config.toml
num_hidden_layers = 20
hidden_size = 256
routed_scale = 1.0
lr_router = 0.000377
norm_place = "pre"
norm_eps = 1e-05
positions = "rope"
attn_scale = 0.125
init_std_qkv = 0.0354
init_std_o = 0.0
Below are experts of layer 11 (counted from 0) of a mixture-of-experts language model. Rows are named router (the router's row for the expert), gate (a neuron's input weights, with its number), up (a neuron's input weights, with its number) and show model dimensions 0-255. Each number is 128 + 32 x the weight over its row's rms, rounded and kept within 0 to 255.
Before each expert's rows: "gets" lists some tokens that make up at least twice as much of what it gets as of all text. This comes from a sample of Wikipedia text that the model never trained on. Tokens count by the router's weight.

# expert 14
gets: "1", "2", " B", " C", " K", " F"
router [103 104 124 173 125 147  56 102  71 142 119 119 164 144  85  86  82  99  95  88  82 157 164 121  99  98 127  90  72  80  97 131 173 123  83 144 140 126 163 164 165 133 126 143 136 187 127  82 163 118 124 102  75  85  93 119 137  97 110 195 129 176 168  71 152 137 135 127 128 128 133 128  76  65 157 167 144  73 136  93 116 125 176  86 138 108 103 129 133 122 130 123  92 165 118  86 141 149 105 104 166 157 118 136 121 152  69 178  91  89 104 105 136 128 137 169 123 166 130 133 125 109 112 133 151 192 128 149 184 148 115  97 111 102 105 113 144 140 138 101 160 101 120 100 157 133 126 133  89 153 128 154 164 146 137 175 135 164 154  94 161 162  78 153 141 157 143 154 116  96 169  87  82 170 111 176  97 100  93  95 165 133 121 137 121  94 141  62 132 137 115 146 121 180 191 145 134 125  90 129 103 190 129 180 124 164  81 113 108 107  92  55 117 124  90 217  72 165 147 106 137 167  78 138 105 162  69 162 139  92 169 129  93 112 100 179 183 151 114 106  91 100 149  88 114 156 144 140 120 155 155 156  97 171 245  99]
gate0 [150 153 130 156 127 121  96 162 139 103 156 125  96 104 136 163 128 150 140 108 116 105 135 137 133 125 101 104 142  81 113 148 134 126 137 105 194 124 147 203  78 178  77  97 117 104 107 100 174  97 123 137 146 106 164  94 138 179 152  95 128  78 208 168 121  96 149 123  98 184  70  80 108  92 129  76 118 130 142 129 117 121 103  99  84 110 115 189 120 178 114 154 153  88 193  98 135 153 185  81 105 102  58 118 121  84 152 150 160 143 121 129 141 161  87  86 116  85 174 134 136  83 148 159 115  93  77 100 102  85 173 105 190 169 126 161 187 101 114 145 141 135 127 118 160 140  91 129 111 143  96  85  83 173 135 171 109 118 146 134 168 168 131 137 121 132 138 119  80 193 139 100  92 140 121 171 150 200 107 144  62  63 168 186 121 140 138 136 176 101 180 152 106 126 102 121  91  98 127 147  68  64 121 160  98 144 198 139  43 105 140 139 123 160 135  76 147 128 143 147 124 136 166 121 121 104 130  35 142  91 141 122 124 123 120 142  58 185 155 136 115 157 160 113  88  99 153 157 117 121 100  85 119 135 186 152]
up0 [161 194 128 127  62 119 142 173 130 127 163 136 122 176 166  24 138  87 145 151 155 171  93 138 169 147 132 147 211 141 117 124 150 114 190 161  99 136 141 112 167  90 121 143 137 153 131 151 148 143 151  84 125 107 123 170 147 133 125  77 177 140  74  89 119 115 101 162 160 103 131 157 138 120 111 162 134  92 142 115  56 121 107  75 128 162 133 144 121 135 151 105  59  77  64 211  95 159 154 204 144 155 195 118 183 109  87 173 154 153 159 173 126  98 148 131 135 155  87 112 151 140  75 139 107  82 215 163 161 112 135 137 143 105 113 186 108 124 158 114 134 110 115 126 172  64 188 167 139 152 107 148 113 131 132 152 180 108  94 130 120  95 152  49 110  89 122  88 115 115 112 107 140 136 102 136 153 110 162 151  77  80  56 168 147 135 169  77  70 155 149 109  77 138  99 131 141 119 125 148 155 143 187 119 132 105 137 139 135 170 154 189 185 113 162 139 120 112 128  75 133  97 135 167  93 137 104 140  82 106 107 158 173 129 157  94 118 121 105 140 131 176 118 145 118 130 135 133 129 136 178 180 162 145 148 124]
gate1 [126 108 185 131 113 137 162 143 148 129 116 175 153 119 157 117 119 161  83 139 105 115 189  98  99 134 125 146 103 152 192 121  77  98 142 128  52 130 114 152 139  72 186 161 103 142  67 113 136 140 111 158 124 143 124 147 109  91 166 163 130 167 142 157 125  96 121  92 151 111 123 163 124 115 200 144 119 197 163 129 104 129 156 123 124 166 180 151 212 124 152 191 167 110 132 116 165  82 119 123  91 145 185  75 159 147 147 195 139 115 163 100 120 112 124 141 140 154 107 110 148  98  96  93 131  78 183 168 123 100 140 169 120 192 145 122  55  76 142 109 165  96 144 123 143 170 115 168  81 158 177 112 172 107  81 182 117 117 146 165 139 155 144 154  98  95  98 167 157 157 136 141 110  50 121 190 146 158 164 112 141 128  91 170  91 121 184  70 154  97 104 132 118 113 156 101 102 133 163 124 105 114  68 136 125 120  70  85 132 172 111 170 108  86 178 156 110 138 161 126  50 109  78 163 106 130 154 128 148 160  94  98 134 160 108 116 165 126 133 110 129 173 151 168 213 159 164  93 175 116 136  77 125  89  94 113]
up1 [100 109 137 191 123 156 107 143 129 130 156 189 166  78 125 135 112 142 150 166  96 158 151 149  90 158 102 140 111 216 118 130 116  92  90 113  94 165 157 135 170 102 113 154 183 221  80 134 147 122  61 137  75 155 139  74 149 151 111 161 167 112 135  99  64 102 137 117 121 155 140 128  80 117 114 171 122 123 129 122 192 115 179 110  80 105 164 109 152 144 159 166 123 106 140 107 212 139 124 150 140 138 146 121 113 104 128 178 148  81 168 158 116 132 207 183 143 120 124 155 152 115 151 142 159 162  40  50  73 131 111 104 161  81 152  71 101 135 105  56 154 143 142 124 128 115  83 156 110 183  86 209 140 106  97  80  84 131 110 143 145 145 191 143 109 124  93 159 105 142 154 150 123  99 143 132 134 170 135  94 129 176 142 154 108 214 106  96 145 146 147 189 176 107 136  96 101 154 112 105  97 117  95 120 100 114  96  81 134 104 129 104 106 119 142 138 132 116 170 144 118 123 100 167 183 125 154 145 168 139  92  76 164 145 152 152 128 140 163 171 174 124  96 100 134 142 158 112 147 154 149 100 156  66  82 145]
gate2 [117 135  78 124  74 192 108 118 167 123 196 154 129 144 100 117 137 133 145 120 119 120 101  40  79 110  93 113 143 130 153 117 192 126 168  90 125 108 122  94 159 129 137 152 111 172 118 154 131 118 154  47 123 154 141 174 155  80 152 150 154 119 137 106  77 119 104 129 167 157 162 199 161  97 152 106 141 158 128 134 183 135 122 121 117 121 126 128 161 154 145 150 177  86  72 162 118 143 124  95 154 112  95 116 181 135 106  73  72 106 147 101  96 134 173 145 171  59 138 101  78 132 142  47 126 142 107 124 112 129 149  89 148 154 111  44 125 144 167 141 102 133 121 145 157 143 109 120 168  92 102 145  89 125 135 119  90 109 113 107 173  79 153 132  89 122 133  58 142 137 105 130 121 131  85  79 118 100 142 125 122 143 138 141 106 112 142 148  83 126  44 101 158 116 123  95 132 121  95  45  82 149 182 143 199  97 121 133  60 102  95 133 111 129 181 143 166 197 108  71 180 100 130 184  84 147 165 126 111 124 146 146 128  44 115 117 158 101 113 180 111 132 135 151  71 133 160 104 138 133 103 115 102 183 173  58]
up2 [ 95 133 128 128 109 157  68 104 149 136 191 131 163 130 101 118 153  75 126 106 162 121 190 164 142 230 146  76 125 116 111  71 108  87 138 114 128  88 125 132 129 116 158 163 177 110 105  79 109 157 105  81 136 108 155 120 110 119 139 117 144 124 157 114 118 100 185 211 154 105 185 132 135 197  75 152 115 157 153 108 160 118  46 130 179 157 110 171  76 131 117 106 207 172 115 123 100 132 153 122  74 126 130 144 154 155 186 117 159 127 142 116  64 106  97 120 133 140  92 150 119 113  98 117 106  91 143 202 114  90 164 151  98 182 123 146  82 160  85 137 162 164 171 139  98  79 136 140 132 162 103 106 130 181 126 163 108 100 101 188 111 165 137 151 139 139 142  71 136 179  95 111 142 145 114 132 118 128  66 148 105 166 167 154 148  77 158 100 157 111 192 147 176 121 115 190 121  54 102  93  80 111  80 164 169 149 131 151  95 126  95 121 142 147  82 156 121 120  76 177 156 103 110  94 139 130 107 122 154 153 116 149 135 118 144 143 128 162 170 117 110 165 158  82 140 125 160 172 153  77 120 123 197 100 161  84]
gate3 [172 113  73 166  68  93 131 152 161 145 121 123 158 145 129 103 171 187 204 154 140 166 143 119 110 124 138 127  93 122 134  84  96 143 136  90 111 131 145 196 154  62 218  93 115 115 148  95 168  74  90 156 135 114 143 131 139  81 117 129 170 136 140 143 106  72 186 131  49 187 151  84 146 124 116  69 151 144 135  86 129  85 113  58 152  77 105 112 134 108 143 182 139 126  94 160 158 192 179 121  94 185 151 102 170 147 171  93 110  91 158 141 140 199 172 149 131  85 107 196 163 156 127 155 125 152 162  53 126 142 101 123  97 198 102 131  86  95 146  73  92 124  91 126 174 126 138 115 151 116  96 159  58 101  62 167 158 111  99 112  93 148 145  90 135 135 109 149 136 142  79 118 139 110 113 166 157 141 148  91 114 109 128 123 105  90 129 106 168  88 154 112 137 135  86 141 126  82 115 112 141 132 127 104 131 104 139 108 167 132 105 101 155  99 144 141 200  91  73 135 138  98 161  92 119 141 138 122  98 111 149 115 175 143 136 122 127  99 126 173 150  99 137  79 154 174  98 107 121 130 114 151 222 102 119 152]
up3 [142 102 147 204 149 133  74 111  71  58 160 168 149 118 138  56 170 113 116  83 168 133 156 151 143  96 139 107 116 183 110 114 115 135  97 155 142 124 101 191 118 148 201 190 137 169  88  91  93 119 125 135 127 111  92 111 152 183 102  81 138  94  89 124 132  77 152 171 131 172 132 131 119 123 138  83 140 128 145 110 120 118 126 171 158  62  98 130 131 163 158 127 164 145 131  95  87 145 104  92 162 134 103 115 114 161  95 206  70 153 146 129 171 143 116 143  91 126 194 119 136 159 145 167  84 121 108 128 126 138 174 130 115 135 145 122 114 131 117 111  73  82 132 111 127  83 129 120 102 138 104 110 179 108  88  89 154 153  68  77 116 106  94 140 180 140 151 129 139 136 158 129  99 162  78 160  95  95  78 129 125 129 101 179  81  86 125 122 154  63 161 123 122 173 126 137 106 122 103 170 138 197 131 115  96 116 123 192 185 106 174  85  61 144 158 182  72 185 104 141  83 185 146 122  98  69 147 185 155 100 152 106 171 118 166 135 200 166 154 141 136 136 128  75 147 145 120  56 136 150 122 143 134 135 125  86]
gate4 [132  93 116 134 149 163  44  98 114 136 117  87 147 109 131 131 189 137 113 176 140 139 173  41 114 105 113  94  86  60  85 125 143 140 187  86  98  97 121  99 103 122 158 125 106 155 108  98 153  62 124 135 103 124  94 144 157 116 121 118 105 151 135 139 149 176 111 123 181 125  50 131  94  92 138 192  96 195 115 163 116 233 215 109 129 113 132 173 152 109 185 118 109 116 104 142 137 110 105 121 152 172  90  94 136 134 176 112 110 119 148 155 153  94 132 158 135 115 191 168 122 113  72  90 147 123 128 170 107 137 188 107 123 121 122 116 162 175  73 117 170 165 106  94 136 193 141 149 132 118 156 121 122 168  87 168  89 159  95 174  95 123 139 148 143 105 123 125  90 122 113 125 127 119 130 122 131  98 127 158 205 196 111 141  96 120  80 137 103 149 130 110 112  99 152 118 179 106  58 153  29 104 147 156 121 108 109 132 119 134 105 129  62 184 153  92 117 145 186 133 196 124 104  89 140 134 133 155 140 117 170 109  85 128 122 161  58 119 181 161 140 133 186 105 128 108 128  98 113 141 133 110 121 170 137 149]
up4 [ 98 100 122 110  67  94 115 119 206 118 123  75  92 109 107 138 132 162 131  98 137 127 123  94 141  96  98 127 132  53 137 151 174 148 179 146 137 164 125 151 120 173 146  91 136 171 146  72 126 132  98 127 198 111 138 212 139 151 103 141 112 118 159 110 113 140 140 128 148 120  77 151  74  87 127 139 109 181 174 152 132 153  91 112 144 130 164 141 131 124 139  98 124 137 148 167  86 153 191 154 136 146 107 134 137 137 115 150 126  99 161 197 105 164 100  81 107 146 166 159 150 139 113 111 129 166  68  87 136 101 141 174 157  87  95  73 134 133 160 145 119 139 103  84 156 138 115 104 153 184 162 125  87 109 134 104  77 167 142 103  73 106 161 103 141 153 126  80  51 149 165  55 101 182  49  83 135  91 101 113  77 144 191  86 124 150 126 134 112 208 145 113 168 118 134 136 130 105  51 159 144 106 122  77 102 114 117 110 119 100  53  81 161 117  74 131 183 158 129 122 107  54 155 117  76 149 108 113 141 138 102  89 205 113 129 140 140 119 127 136 159 174 131 100 142  91 120 128 124 152 171 124 122 135 186 197]
gate5 [105 150  74 177 175  91  72  98 100 163 174 149 120 155 140 113 113 150 148 119 108 146 111 143 137 100 138 146 116 124 133 159 175  70 128 159 171 117  84 175 200 137 152 158 174  64 105 171 132 168 139 122 172  80  67 109 118 111 134 181 145 132 116 146 119 115  77 174 194 102 158  70 112 123 150 129 121  78  73 128 157 107 124 155 125 128  99 103 166 120 130 137 119 132 124 151 138  32 151  59 111 195 131 161 187 122  77 162 146 146 144 164 171 167 155 165 131 137 110 149 103 136 152 148 135 175 127 138 180 132 106  92  91 107 148 112 172  94  53 220 119 130  74 100  88  49 178 172  78 113 135 162 171 147 164 100 158  96 119 126 145 104  94 104 103 129 117 114  96  94 136 136 107 150 128 106 132 110 163 133 142 176 126 150 182  90 122 122 144 130 108 162 167 117 152 137  76 152 169  90 125 160 105 134 111  98 105  64 109 148 157 109 151 100 115 137  84 109 156 179 171 150 205 153 131  85 137 151 168 154 129 124 161 155 100 162 164 161  78 151 143 129 131 139 105 154  93 128 123  76 139 168 129 125 198 122]
up5 [119  89 167 127 163 106 122 132 104 147 117 171 184  78 111 136 118 146 129 176 145 100 111 152 221 216 135 130 149 108 131 149 132 154  86 158  88 141 205 105 112 142 187 187  81 150 126 156  88 108 189  56 113 146 239 111 138 101  87 151 123 156 130  99 111 157 129 180 122 130 119  99 118  87  99 128 152 136 115  81 123 120 128 113 123 105 151 193 174 111 155 116 162 104 169 193 118 181 160 134 107 178 161  70 102 148 137 170 131  81 136 139 154 170 122 132 141  98 112 206 155  97 172 150 147 176  84  77 120 111 139  88 139  93 123 165 138 116 144 130 130 161 136 111 152  70  78  93  91 176 143 147  86 136 137 131 159 141 131 115 138 125 106 153 147 147 151 122 160 131 104 183 160 182 138 168 113 210 124 138 138  99  91 141 126 210  92 143 134 126 145 170 129  94  50  74 116  95 145 109 159 143 106 116 124 138 147 119  79 159 137 150 130 109 122 141 130 136 144 111 171 126 159  98 124 154 147 140 104 173 142 123 124 182 159  93 161 152 118 174 206 116 162 132 113 124 123 162 152  91  40 134 137 118 137 154]
gate6 [141 110 126 122 137  82 105  71 187 126  84 158  86 131 152 184 112 132 156 102 161 132 145 160 102 166 118 137  74 142  98 157 153  95 123  89 123 150 156 163 118 110 203  92 130 152 152 131  89 171 181  92 143 131 127  85 119 132  94  84 159 147 122 148 188 122  95 120 109 152  95 136 124 115 128 100 101 140 191 127 160 155 145  99 130 167 207 136  74 173 185  95 187 166 106  60 134 189 154 132 145 149 149 127 119 115 134  88 137 176 139 149 160 106 133  93 116 220 126 169 169 118 141  88 140 128 147 149  92 169 141 160 177 186 139 120 152  90  96 186 118 120 156 111 153 114 146 147 194 163  86 123 119 133 111 169  76 121 143 201  98  90 189 131 105 127 122  65 156 146  79 172 136  81 170 176 148  70 147 120  74 150 174 133 139 107 171 113  79 116 138 125 120  65  92 107 114 169 102  93 118 165 131 133 148  83 135  79 142 111 164 138 161 154 138 109  87 128 139  97 154 133 135 135  88 136 149 107 213 158 171 161  99 122 141 158 139 115 159 117 114 136 123 157  92 161 158 153  74  98 161 127 155 182 169 177]
up6 [125 157 137 142 139 155 185 171 144 134 103 113 163 165 134 136 138 128 115 145 147 147 128 147 142 112 118  89 162 150 163 135 112 172 157 124 141 123 116  81 101 114 130 120 123 113 129 161 148 188 162 105 132  97 111 114 156  96 118 117 116 157  96  91 140 105 180 179 147 157 152  74 159 149 137 121 171 105 221  90 108 104  81 149 149 117 100 113  91 119 158 145 117 169  69 132 127 109 138  85 141  98 156 171 146  76 172 136 114 147 137 118 124 181 161  95 133 143  83 147 101 187  92 145 107 141 180 115 147 137 123 118  61 101 141 158 119 166 146  97 138 154 121 100 138  67 144 146 133  96 181 144 199  97 133 113 177 168 120  69 138 113 175 100 158  88 130  81 131 130 110 139 159 146 102 161 139 121 144 143  86 187 175 179  97  73 139 178  39 109 147 124 179 166 129 109  97  85 180 101 141 169 128  88 176 112 113 132 166 169 138 182 134  72  83  96 102 106  64  53  86 194 163  93 123  70 166 114 141 110 153 186  80 145 129  84 175 150 105 137 121 187 123 156 170 194 103 161 108 148 106 103 139  66  81 153]
gate7 [120 127 137  91  81 156 134 134 187  85 149 124 120 112 128 135 108  76  89 120 118 134 181  83 114 162 152 105 124 115 130 122 142 113  93 127 126 146 113 143 164 137  91 232 187 100 167 122 182 138 140  84 117 186  62 167  92 118  99 143  72  37 113  72  77 111 111 142 137 147 142 132 152  58 147 197 154 137  95 128 115 147 122 108 157 113 184 142 170 130 140 142 150 115 143 147 133 169 117 102 102 147 148 132 136 146 105 110 111 172 155  99 100 122 106 138 111 145 152  97 122  52 136  88 125 169 150 189 147 158 160 118 121 138 131  80  97 113  88 141 149 105 119  88 132 133 145 116 139  94 152 112 164 134 150 160 107 145 191 121 152 166 162 144 141 189 134 193 142  62 128  76 104 105  77 131 138 112  88 105 135  59 112 125 138  73 139  72 184 127 138 180 113 110 128 122 102 151  86  44 143 202 102 182 133 124 138 140  80 138  50 114  83 185 142 165 116 198 151 102 158 130 181 141 133 165 144 136 148 111 127 149 122 142 124 141 128 144 144 135  99 103 117 118 146 132 220 177 131  78 179 127  93 141 164  95]
up7 [133 141 142 112 143 126 154 127 124 121 194 204  90  96 169  93  94 124 132 112 108 140 126 113  58 108 157 162  93 167 121 177 101 105 128 140 143 114 120 159  99  92 131 168 119 134 104 161 137  52 134 151 115 118 126 133 137 136 104  97 103  73 115 127 136 105 136  75 133  82 197 115 114 108  93 160 195 144 193  90 204 146 125 132 124  95 134 132 113 123 141 139 134 115 115  81  96 133 166 137 101 123 134 169  80  80 163 122  86 132 161 143  78 102  58  80  92 111 114 172 176 170 175 136 108 138  78 154 152 182 185  81 105 150 127 108 172 130  89 126 166  86 183 103 113 143 115  83  93  83  80 143 193 167 142 107 138 172 131 143 154 159 152 152 122 111 164 152 159  73 150 176  62 109 117 140  94 126 122 137  90 136  76 118  98 118 158 110  97 146 154 121 112 103 117 110 130 156 137 150 160 157 143  76  69 119  88 145 119 155 134  88 113 169 119 183  88 134 122 183 126 146 170  91 137  87 177  48 122 129  51 143 122 188 139 114 133 114 156 118  92  91  98 163 164 188  86 113  75 127 181  70  98 105  99 116]
gate8 [147  95  84 137 102 195  75  81  90 109 115 114 212 116 111  89 127 207  87 137 140  87  31 188 145 154  87 141 111 130 186 136 137 158  77 182  76 153 161 154 167 100 137 134 120  97 163 119 153 103 158 172 129 136 154 174 143 118 134 100 189 162 113 120 163 124  89 146  86 166 138  74 153 121 123 104 174 176 103 118 141 121 105 120  77 135 125 129 116 164  88 138 127 111 112  95 127 171 156 107  71  90  86 160 152 153 101 125  86  90 122 113  95 157  98 111 150 101 145 116 128  99 138 126 133 109 141  67 126 137 134 142 126 179 140  76 122 116  91 119 105 118 102  86 110 129  84 149 163 156  99  69 152 179 135 132 110 161 165 174 148  76  96 176 149  71 161 144 149 115 104  99 128 134 130 140 110 140  52  66 156 100 121 147 121 111  63 140 114 145 172 144  96 173 137 145 135 132  66 141 142 140 100 122  96 121 171  90 100 124  38 105 170  76 162 140 140 126 145 163 121  94 100 149 167 117 215 114 136 127 114  78 180 144 155  91 136 178 146 137 159 128 122 176  87 161 158 183 144 120  87 120 106 101 148  88]
up8 [170 134  94 170  87  82 101 123 101  81 106 128 138 112  73  67 155 119 101 117 137 179 138 141  69 121  63  94 137  96 113 130 162  70  91 171 172 139 167 144 151 120 121 162 143 173 102 109 112  97 176  92 122 177 125 165  97 141 104 124 162 123 140  99 164  82 119 154 188 176 127 140 128 134 164  60  99 137 152 146 159 136 144  89 115 162 121  46  87 169 110 123 106 118 125  40 122 124 159 121  91 165 142 107 197 145 108 108 118 113 120 166 137  87 122 118 119 207 143 153 143 135 163  94 128 130 134 102 115 149 100 134 127 110 106 107 100 131 143  95 135 201 142  98 142  74 118 173 113 123 125  60 137 152 126 109 104 143 135  77 172 119 193 110 168 114  98 145 113 147 163  79 178 154 103 123 156 156 119 201 144 144  88 190 116 158 116  77  81 140 182 150 138 127 151 145 131 136  57  69 158 161 145 137  91  80 129 137 133  81 112 118 147  47 136 158 167 182 138 117  45  93 159 140  68  84  99 128 156 143 113 120 160 106 168 109 124 191 158 179 166 119 158  98 133  88 103 146 160 129 143 124 118 119 145 154]
gate9 [107 111 152 128 156 215  92 111 134 107 195 137 155 149 134 103 137 194 155 139  93 121  99 121 120  72 102 153 113 111 142 138 185 129 124 139 105  86 155 131  85  79 138 166 147 122 174 128  99 142 171 118 159 147 149 146 106 137 146  92 144 108  77 171 163 137  95  98 111 102 124 137 181 125 152  53  95 157 133 168 212 108  81 109 113 117 145 113 163 141 179 134 111 117 149 105 123 120 122 149 152 145  99 123  87 120 157 113 120 189  59 161 133 130 144 119  41 173  98 119 112 163 161 125 168 184 103 105 150 188 185 109 194  89 139 128 154 116 140 138 162 106  98 112  96 129  91 160 106 115  91 103 133  88 124 112 153 197 147 102 120 161 158 148 113 106 157 198 106 187 155 107 131 177  85 170 143 179  91 103  62 112 139 178 138 188 110 106 129 107 167 127 151 125 188 105 128  54 151 200  61 154 103  58 124 125 119 112 100  94 144 131 150  66 121  98 141 120 133  76 122 161 134  97 123 136 133  93 122 125 190  86 120 138 124  89 131 133 165 151  73  89 150 159  88 119 121 122 174 100 165 110  76 133 112 110]
up9 [146 128 122 111 133 162 145  85 134 140 147 157 154 108 141 180 128 123  82  50  99 104 106 163 108 180 105 157 144 132 156 115 196 182  83 142 121 106 125 213 117 123 140 108 102 155 176  52 111 141 188 149 140  47 211 149 145 144 147 142 191 111  69  79  92 142 135 155 127 126 212 125 126 143 136  86 148  84 143 100 131  89 121 131 157  56 131 201 145 103  97 141 170 111 157 140 108 160 139 191 147 125 110 165 162 152 135 113  52 154 100 132 130 156 132 165  86 123  60 136 137  84  89 142 134 131 176 125 157 171 196  81 134 128 163 125 140 109 162 140 160  92  87 107  84 102 129 163 152 141  82 126 138 137 133 158 185 155  91 146 154 118 149 162 154  78 135 182 141 137  99 171 117 161 110 128 157 152  80 114 141 160 185 116 148 130  97  73  53 157 140 184 150 129 133 103 109  86 148 169 147 180 125  97 136 132 129 111 149  78 118  82 141 116 115 123 107 155 110 125 142 144 138 133 111 153 151 210 124  73 121 130 104 100 139 120 163 141 104 143  99 130 158 134  87 111 125 174 126  99  65 176  99 112 140  97]
gate10 [134 116  86  89  67 200 114 148 115 101 187 132 156 171 167 157  66  93  94 135 136 129 121 124 142 120 105 156 140 128 152 100 152 207 163 118  78 148  82 115 178 150 107 106 172  87  94 154 156 167 144 134 207 148  72 206  89 123 127 105  90 146  94 125 112 191 128 164 123 138 116 108 142  99  78 152 171 164 150  91 123 164 103 185 103 189 175  44 139 117 109 167 129 125 186 121 120 162 144 122 140 144 113 151 155 151  72 194 165 155 104  77 105  93 162 121 174 150 151  81 130 137  91 157 142 125 113 120 114 119 190 141  58 165 135 120  88  80 111 136 205  93 159 167  93 142 106 116 134  75 108 114 202 146 107 182 104 118 177 190 177  98 191 139 140 116 144 120 146 165 161 144 154 135 174 140  93 116 116 185 106 100 154 139 108 126 190 138 152 134 152 108 129 162 132 127  96 133 126 142  78 124 117 117  98  95 109 112 151 134 140 110 131 124 179  84 129 116 149 154 113 119 104 143 137 179 119 104  93 185  97  72 114 183 118  91 122 148  86 107 155 136 171 131  99 125 166 115 100 149 123 159 162 148 133 117]
up10 [123 167 138 173 115  93 163 192 121 183 170 139 140 115 106  87 169 140 172 182 114  71 163 128 162 149 100 111 173 129 157 135 136  85  84 111 132 144 174 150  80 107 182 112 121 141 147 133 158 179 110 124 139 130 128  35 146 148 130 128  92 124 179 156 168 204  50 131 109 122 161 130  92 139 120  86 155 123 173 151 173 149  94 141 129 177 143 135 197 172  62 169  84 118 113 130 150 131 198  83 118 134 116  97 153  70  85 129 126 131 146 153 130 137 160 128 139 110 115 142 124 133 119 156 113 101 172  94 154 158 109  77 117 101 162 178 105 138  94  92  57 136 109  71 136 121  80 120 112 134 153  56  94 118 136 141 165 174 122 124 120 152 161  82 116 155 170 103 133  91  84 111 168  96 139 108 184 135 132 160 171 144 102 125 220 158  32 121  97  90 143 158  97 106 156  93  72 122 110 104 150 142  98 109 135 190  99  89 118 111 140 161 147 112 162 103 125 128  68  83 156 112 123 113 157 170 154 120 114 130 136  95 131 127 125 156  72 147  69 106 136 111 151 114 136  92 178 150 151 111  75 101 112  78 102 141]
gate11 [105 156 138 132 151 118 125 184  70 137 145 114 108 142 103 163 136  85  78 147 124 114 166 136 185  90  85 112 215 100 159 164 122  68  58 163 118 109 156 151 139 132 104 200 144  75 131 169  79 100  61 186 171 166  64 146 134  38 178 154 172 124 165 158  89 157 162 150 180 147 134 135  99 144 185 133 127 127 199  72 122 185  95 125 145 189 121 124 113  49 109 139 144 140 135 102 148 116 165 113  69 144  72 131 110 129 119 175 126 108 166 162 135  95  87 137 148 117 150 128 131 186 132 135  95  77 140 122 110 141 124  96 140 125 135 152 104 148 156 119 140 125 122 115  80  87 135 176 121 132 164 113 137 132 156 125 102 104 147 113  98 118 134  65 150 125  93 113 175 138 144 105  99 157 111 107 143 123 112 162  95 121 171 176 164  61 151 127 125  98  77 116 132 144 100 188  74 106 118 108 146 133 126 113 144 120 156  85 129 114 131 198  81  96 130 107 124 155 116 207 108 129 180 118  87 103 119 165 128  31 131 136 167 177 106 112 107 187 154 159 127 137 164 128 122 114 156 153 117 161 124 110 116  71  91 130]
up11 [113 159 169 123 108 130 111 107 157 217 147 100  93 114 113 172 126 138 146 179 159 143 195  99 113 186 168 171 174 172 123 119 105 115 183  93 143 102  69 140 112 132  12 129 129  87  81 154  90 141 140  72  89 115 139 101 125  80 173  70  81 182 104 150 143 102 115 154 118 125 157 208 178 139  55  88 116 174 135 138 193 135 183 146 169 116 137 115  96 126 159 137 161 107  89  86 128  66  99 131  81 118 161  77 107 137 138  59 167 122 126  84 116 183 171 122 123 107 149 154 100 157 112  96  45 157 113  88 139  84 149 133 112 147 137 113 128 147 165 145 148 137 166 124 124 124 115 122  84  93 136 138  93 124  87 105 122 162  92 161  84 124 146 124  63 167 141 106 156 163  37 114 164 139 152 125 149  92 150 174 134 161 125 118 167 113  90 115 114  85  60 159 115 153 114 114 131 124 141 127 125  79 113 205 151 144 128 115 151  79 114 104 153 131 127 152 127 134 151 115 171 146 124  73 108 130 171  78 112 111 104 132 162  83 130 127 152 112 142 170 120 119 140 130 131 146 149 134 109 155 152 119 152 159 113  58]
gate12 [107  90 134 122  33 187 105 134 110 119 164 119 176 173 108 146  85 150 161 142 139  99 178 154 161 166 106 126 103 106 181 120 140 189  88 136  94 146  93 151 109  98 157  77 152 126 118 143  84 107  80  83 151 193 113  91 122  79 154 139 147 141 162  86  69  95 101 146  96 139 123 195 146 101 159  54 168 146 146 135  86  96 170 128  61 117 146  93 157 100  42 100 193 153 214 121 106 110 115 159 162 161 122 153 124 113 139 153 149  94 115  36  80 106 130 105 117 134 114  87 141 123  88 162  80 171 142 123 107  65 139 127 152 156 162 159 108 116 150 141 174 187 164 147 126 169 139 118 149 109 192 115 150  87  86 132 108 110 165 144 102 106 130 125 136  94 138 141 143 169 136  89 141 173 114 139 173 131 100 166 107 122 147 124 130 127  91 160 143 182  89 135 135 143  97 135 189 109  92 118 109 139 119  75 130 151 110  86 146  75  72 131 164  90 124 116 141  80 169 101 200 119 101 148  64 152 129 122 141 111 166 165 158  96  88 153 154 169 118 116 101 175 163 150  95 144 161  89 107 113 140 129 115 145 133 118]
up12 [161  72  86 180 121 108 111  98  94 120 126 143 181 168 192 156 147 138 182  80 119 150  50 127 130 125 115 106 142 118 167  76 172 158 152 148  47 138  83 159 143 161 136  92  94 123 175 113 122  84 125 171 135 176 104 187 161 112 129 154 136 186 104 124 127  89 106 166 127 176 117 124 125  87 140 112 151 146 142  99 157  55  88 141 107  41 157 148 130  76 113 165 193 137 133 111 148 130 104 160 155 136 104 139 123 125 118 111  69 129 133 124 134 109 158 116 102 126 124 117 143 120 176  42 135 131 125 113 115  80  99 165 118 153 126 154 143 198 150 108 117 142  58 109 107  62 111 120 134 127  66 133 126 103 160 154 146 101 160 145 143 123 126  88 143 118 105 152  99  94 104 148 100 179  60 155 187 114 111  63 214 124 113 155 125 124 115 111 120 141  81 174 129 140 130 172 125  91 145  99 228 157 144 152  91 114 162  94 180 147  69  93 168 108 105 131  65  88 129  97 169 166 120  70  90 148 164 138 144 131 148 109 133 112 118 134 129 101 156 135 112 171 143 141  94 129 104 146  97 184  96 161 170 146 139 148]